{"n_layer": 13, "d_model": 160, "n_experts": 96, "experts_per_token": 8, "d_expert": 32, "d_shared_expert": 256, "activation": "cubed_relu", "moe_layers": [0, 1, 2, 3, 4, 5, 6, 7, 8, 9, 10, 11, 12], "n_empty_slots": 48, "router_score": "sigmoid", "normalize_top_k": false, "routed_scale": 0.707, "balance_loss": 0.000212, "balance_bias": true, "router_logit_norm": 1.0, "init_std_router": 0.00845, "lr_router": 0.00119, "vocab_size": 4096, "norm": "rmsnorm", "norm_eps": 1e-06, "tie_embeddings": false, "optimizer": "adamw", "lr": 0.00432, "beta1": 0.95, "beta2": 0.95, "batch_tokens": 65536, "seq_len": 1024, "train_tokens": 308800000, "steps": 4712, "dataset": "wikipedia_en"}
Below are experts of layer 8 (counted from 0) of a mixture-of-experts language model. Rows are named router (the router's row for the expert), up (a neuron's input weights, with its number), down (a neuron's output weights, with its number) and show model dimensions 0-159. Each number is 500 + 50 x the weight over its row's rms, rounded and kept within 0 to 999. Numbers have three digits each.
After each expert's rows: "comes after" lists some tokens at least twice as common just before its tokens as in all text; "comes before" lists some tokens at least twice as common just after its tokens as in all text. This comes from a sample of Wikipedia text that the model never trained on. Tokens count by the router's weight.

# expert 71
router:420520522519509472568437552487531452529421442507564586464490493484504519513469495480545458502483495548504505518516451539533452431533473566449569458487520571496504479518504450442507442530520518412508579527474407489473527524513431423430395522470559466516455519409479530555497467496400495412531499469588505474462536562420462432557518444462491453436498543530536536436535436535481466541482515574581451356611653458525447534587605520459412453538543515503603435463475547486483548500404482
up0:546479450486495575476482530558589506570478459603497523530461520523456446487483543451375503513520476355539432517510459518566424457451485539461511428550479499464485433437501404552490489490559427479531554593473508548388556440438561610442522507518544427573487536464509430441524504454482434594456472437408527486404454554472457458549470518606470559572465482516501484522524464528505458521440457473564483524559552487462413619528583558574509478511506484445522433543480525495497428466484490
down0:560446429459452484488511513525482545466526473498518482472473470454490578523548442455461435489447453435518459568503500508554405514579461445453437509588513451465476487414622483479476495520514515522437524587550545505523463538522446513545494505459467517515481495467502505382497589479542365387461504467421478654591509499462478451411497513507429552552405453490494439447565468415526468539508446429470518511445521540467565583488581405519445525584456454504468488560469508429500404586480467
comes after: "\n", ".", "==", " ==", ")", "==="
comes before: "\n", "-", "==", "|", "The", "==="

# expert 18
router:415554495581512509540511497543494566489474469428593613443473507408526476547441473528431403504445513534420564539544488522565530476467485526476398521520575454554474499543464531465527411538514477480523510622479498379510548512441574474386414526527469548538494456407472541485551467460521467469494435510543503430492503486485505604547531489565518518465505512466552590439454585521516488452463457579463449421526535465572501488514553453549436414470539502523448458474665525562559549485455512
up0:478465562475434443438511521506465447429458539555460505496428532466462521509466544438491583521493446498480484573554471445385482500562538522485544434549550510504439545480538495455479467451546544488513527422453454461497537584490542569557527491528506481504492483470500421501354489495566438507511498558578386498409514507569442568494566526518638469487430484480550532511509582392585396515531450532555545451534555454517556517528547471518512521465502524420435499646539520421483523446515636
down0:452456508434453507563480556516533467487453462496524479439514567594558506537452506499542472538522475459496425423570495509520515507581465515523385507425368471414519550641517507525418554526609526393536601586481564552476605505489432447531460546504484468464562410408519440476582500444511562475455497493462421518530498490407455509451460494548462431598526458518463481560517497511604564552553517504557589507457521529567504568519504469493550512556480574481518500489586511474554469504508480
comes after: "\n", ".", " =", "==", " ==", "==="
comes before: "\n", "==", "The", "In", " The", "==="

# expert 19
router:418526452439420455486499491494531521530490425445440616459507476447564480424542461531462497520493529479505427497506589448551606391586455450513526487468514450545481486461446506519536440588553581454429453501553572432495502452541508446546498414469553503501590497472505613471518582473489475529424501548553459458448569571459487422479464504542514409565517526538506431523605468466427522532466598403453452548528591437480544530464385510536429495573423491449510499511500500511482564536542484
up0:474537540421423511507473449447475470437434430545411527480440450493450600500646441495442498530439507513479453482575535509566512442518439498412552543516417504485461440488465553549427499540591510513389428473612540533521493477510549521590543506474505390544568475453496549466540553551499476585462517466566454474432516548554448473433488551433381482493590536466516471522572514519468444494492530430531435390455520543486543477404471476552484491538513554480495534528535565445401546499519483
down0:447510466486454575495466503461468534499468538413482559442492441555490442559460536486528443601407538489519463459492542622472492432523557423495465487432505479493522532536431486576533525470529466552487380519490328465491524465556452515513476518497547492531440509475438624446608506454584504483583461508471454493494602474542426447473464559518573511472566520490502424548537486572440531498503520453418420477561547506515454453487442571578569453550406505516455529539516499491618498519584456
comes after: ",", " and", " he", " It", " was", " which"
comes before: " a", " was", " the", " also", " been", " an"

# expert 38
router:561450570429478577527556472477460488535395394517438469383439484443543461551450398484538484468567437404476503506555421483520463412528507611476484494447444515514559495437499565519476511500477461457516501549473440480493551453551501451501422530562531497569580447572460528533375521598499481514556461510564499609594475495544506444539588448593446536525509597502447540482612463510510518479467564480469501472478499490484450449582479470506482464547448479568549426478480484458441498458572555
up0:541489409542516516512475563502478412416503482539466539467526434468489486479565499477432449495470432530524550534480548595512467455425539499474540529521471606581530525551450578524520490447599531463551443443546570613522479445416458559503456528519451434562581477475485473603368569540561491461521466554482468479506532481490491517464480474487530522638521573497540555503525421399583473531491552521544588548526512433551518517581453528545454480489434524359556477472485556500470545401485531
down0:562429443484531466581488528422581530573393529548498519496566527560445514503514540514489511531471515488616478536478449556475504511506522424443487508459480583497372544491467544476519476556512531517468502544509524477502483489455467487600514425464592467625449424428428491553544596550506551451400463491488502517560453438563537555418516618569549466443508424456506452545451586570544477518478470436529532508559490584429537502477567550427494542421526516585458485457475518491465452498414414
comes after: "\n", "==", "===", " ==", "See", "N"
comes before: "==", "===", "The", " ==", "=", "In"

# expert 9
router:504476504476513470494563644427443517553500527533550534466497531450457492445503526510614541456560414478523491557432472539479534451525563550556619556458458556515416418459526511520496518436450517471394501518486413515396598576465561449566466473587567519515484508457524490500554551458519511426468510592516469626496481476429530612493498502530518460425498453497483461473520430515445454534485419532473548569535432543517464458470515467495533406413468427463544540577506545557598543520547467
up0:521414498544586419451575517395474448456479437545541609556405453400453482561501495499575444473416457499484507541541574506492562477419565505527464485463436469564440489547450418534527508461507512515446567461498503567463555526534507467528449537498531526550404492510516482569542493507487499559473475532568414555358508534454459574492492526476531452499478443420515472541478429401469442526459443559514556561500502451482434574474515482497505499486396399492482585557476580584575431495480565
down0:477533439478529553562435553507505551558550472378566535411413591455481482495546494430531495571512445500466441489419411519400396449495521508500543518506583492495518470570464545516469466558523487599511447496432526482492491530486555432543499455545507514559570525507493549471497510545624567506502472436597449536495515479507534486470515455533467605529569456534513449627510474547610545530368566535469499485395529460409477503520504627474452539543487529466442439462504494428475493546510481
comes after: "\n", "-", "==", " =", ")", " career"
comes before: "-", "\n", ":", "=", "==", " He"

# expert 83
router:415500462537485474486473500574491449516468498444474415426517621509481570520564523478425499579427522548540515411534443490479525484539485459503470556503544413552536518584543461376583530526519504465554547520540569392440487547603545526511474496549532580555430435457462540598467396476546464523422488542568491464554552514479546515445403452446504554539550501582557419437547480476445511564478419477499522458470533448525575573502422480522459513554472408458543558470462501512493423435488545
up0:434461462465520608464565457543464552512555565506480374580569528455447569521555491485448595480396481508460499513459453468520468488473484563518537568489497471396483517513502489590504543511510531547576502569403592482519528519473454494447484480467548534557463499481557452413450458560560436519495579417518473548492505497446498562485539493478441480487515549506489584564609477530494535562399424590531500500466500405421490560448530382506448543473502456603415540555422541566523478511428489
down0:464491392471525562535461468494531542481463537507403446547548426436464447499445416551436471480516489507541517483500562469469536503509537601531507449485538499442429516512434621559533627552516516502540457539497530567535559537468439412453478571542485518451523560411484407469596542449489505463544505530432503491432480437483476579530541478551490476403489488541470541551513515539495436540404359517531563510484431441472481479554567442531549437488564530560450488495439434576591602529463440
comes after: ".", ",", " was", " he", " to", " He"
comes before: " the", " a", " to", " his", " that", "-"

# expert 49
router:474448526549513440548461468524488437486560417491514496537488478440516505505451592539505497451552403444517525458453486441478476457534473522593475406506425551507457463491463499586520532403434480502451581458500485583639459502636408519521477586441537460475420500516476501471553560506481490493485508520383425494511509417564513524518484500422560483566428377536502486446484502606576555495542511462428587447512525565486486494509502491650545469508429565513426488472451449489557457477510487
up0:498456560466523581499460482521468498466544456511491561451488498475426486472494447503491459464570444421605559561510429375428413463530542441481562557474428493523477479440680476544573528487595455543511556511527534449402469543456490493509515573580585442518472497494516458526539564466503601587511494502568464478543486545455468472416507466461479487509338428552487509571529544520473457484519529517453561599434484554494518501445458492511520531419432499456445495466535553514409474509532571
down0:563481562483515436512575494489621461456463475530501462506428502483399539534494543439565512453428524524472503465469443532461438539540458513472544552580509450501571590516491568424572557538522457530559469501490458451540491524415432454537448412435439526486556402512562529522458496561450432592502480397525434440505538495615510477496502480441435471395529521408478520491387513473443505390537430412482504545532434457546479469499541575552397557479541438521521487481436547567506557469484473
comes after: " (", " |", " ", " /", "–", " –"
comes before: "\n", " |", ")", " ", " (", ":"

# expert 22
router:586538483523506488505474390522468489488521541504548498481517533514443583435590511507499474495548438520547479386427517548463444591549476565470507556508567437407453531433476405543508544507557464490465584525486461471548584511541479585474523560517476548517508561461591557534507521616471543592575460492478464395439527527479521385480585475459576541601492533504504490477500612520462527428494410565460490564412544469521453442532496475511479485579469509498412493467391423507509517574529509
up0:559371505516456517384442478448523474568509429451532507498471497556554471458425479505481567378496481586397521478458567502507530519480455525533506521446523514563505404494537445424563448505510448481417532609475515464601472534462631566461530433538376558535473522452517507496482505471548533493516448568527483442454547492527585499564552503437612508497467544467515555472468479556470423469502495533477519492522450447471522554531536443417562530483535505522566443412578488545494518349497500
down0:432482435510580472501448452527430476533548519459509406440540468481578525470497472413440591490463478545472433507416437446416543490475536514533495480550466529413471462485542492459603553483458394500533557524464503392461399360488469528515460467508543580554561449514547585530444439471503426548479542481485530550569437551450521592505443534469509508502464565483541478562487499377460471452519453485580497611528507548451487478450502421467502408503559488593511471454454442446530542446555508
comes after: " |", ".", "–", ":", " (", ";"
comes before: " |", ".", "%", ")", "°", ";"

# expert 33
router:507484484537398502457537558520542458444528512526409570625503481506638546573515553592545533558608509573533520511481482460510503378516501467486514498494501531514514490558497518460453485508465574465489481464518538547448433498563442525482546522481593533468445546529538490463452482600521491515540548471470528523475393513512574504520519473441555515475443418559532501485505551409493509506543375523481528432479420575467424424420500553530523576572505463481428490426365451555569561595482453
up20:562505573502505463505515535483478595454583477474447575462541552572439453571471517570541544523460460518486440527542490518471531531503512496491532540476625446439496554517527570568508474492549496491460457425463471479404427498450477558456549450488487528462498532612505577519442560484462554517552542438380567555540444584550458517447599475518530574516539488594448564513473594470464431530587489438492416522420482538432531433462463527502556466416453601441421548504460530505531463508602564
down20:487504508403520469468533532419461528562356524382483466498542619546536441411472473524476401541466374547488488541472558507457512516509468540497470476449502444481459556503577478455591471487506483557448606551556568532443494458597495545450549407579446442529540469480441512449474455490580474527567496454477419459448543454439538524491522483537584469415439439465567471529492500501523530526509416577488545489502503530546452458496490440470459532555649543535483482555528501569424452475476510
comes after: " |", " =", "|", "A", " ", " —"
comes before: " |", "\n", "-", "|", " ", ")"

# expert 89
router:479510583453434537434445456552566505463508487553549528555443458470545535549587489511454557546496501472502463559527457433528419537533474411427527543447461539525589491527387442571532578462531415529493541559466392512486421467595474491534467507488488504528498495589476461484554528528555483529478491397480450522568459575512528450564454571575492544506485419511602476544463562553503549526563436478427467403573470557421452448415554516499579527522470497485561607465450452490562591481493447
up0:550483533454459460494459505497478473474526487519527447490512453503579522432470457558590490508541469546475429491449473477540597506542481478538486397465588574522521469524465548385575493532568600456465517500475435532438446408500594482518515531489456515546489422493543461475538475449442531538455554438534436519488386586561444518392411492484417493496476550472435530551440441495456473501356523533545437478471543541514605462511632515385500514491507531420509515540502444467420451471485590
down0:481523489398475460495575482550458513509471512521493472545529530413585513495551495379517558532450536505510579551547515420509532541413475466484468489421451445437493435588506411440514557532520483528395543508556422452465519550448504524529470472582575533451517456457532530454491514427458429422560516540533425581536558497517435521525491482499546392544479481530450491484526525537542504567604465520447484469490609491526573532476503432516482556660509580437456538431567392536492499411494553
comes after: " |", "–", " 0", "|", ";", " 2"
comes before: " |", "|", " 0", ";", "–", " 1"

# expert 46
router:544488555525486433471547542408413482507475481524508497450470460460435518441566474486576485502557429526538435515396465584481527429543629492508529618464460562518434479491550574458543497425431559486482506546492449510444487491476475517568555494531519467564577486409528505545623566469409437454464518519537498475457478497484496595470557504560550531499580502492411404462514425491398427597465469471509522543530463560441520476508557461448487456511448496423492576582470539546563589462580504
up0:464382439591488507519556550486419536488463510498462521530496447482570522500653516506451530467554486408531400477482532459509531539582543592550508511462495539523503502469502494526530566439479521514442489475486418587473581460459454492491554472479521491430498415545501535517480478438397631488488440531518517503598530482470524525420463472526526542477474587487576446608540565498399478511477457446474581530469468465470431508434543573570430566503466433449420473451441571539545392535456528
down0:590548541479574438517526446518528479457450543388474411578460540403447468388476535502535533486506540500454562570506503475536468526480483501509407519543589395524504443495479490508489448450550462484542539591537506530473528468510412518518539506484459575484499519543662529489549537465572465512557494592423475424469483544431558432447494474501451463538533533522420506485530580474478579510565520495503539508452511477465477506375463572354462453562514588501567502501440480506419572484516579
comes after: "\n", "-", " =", "==", ")", " information"
comes before: ":", "-", "\n", "=", " •", " Born"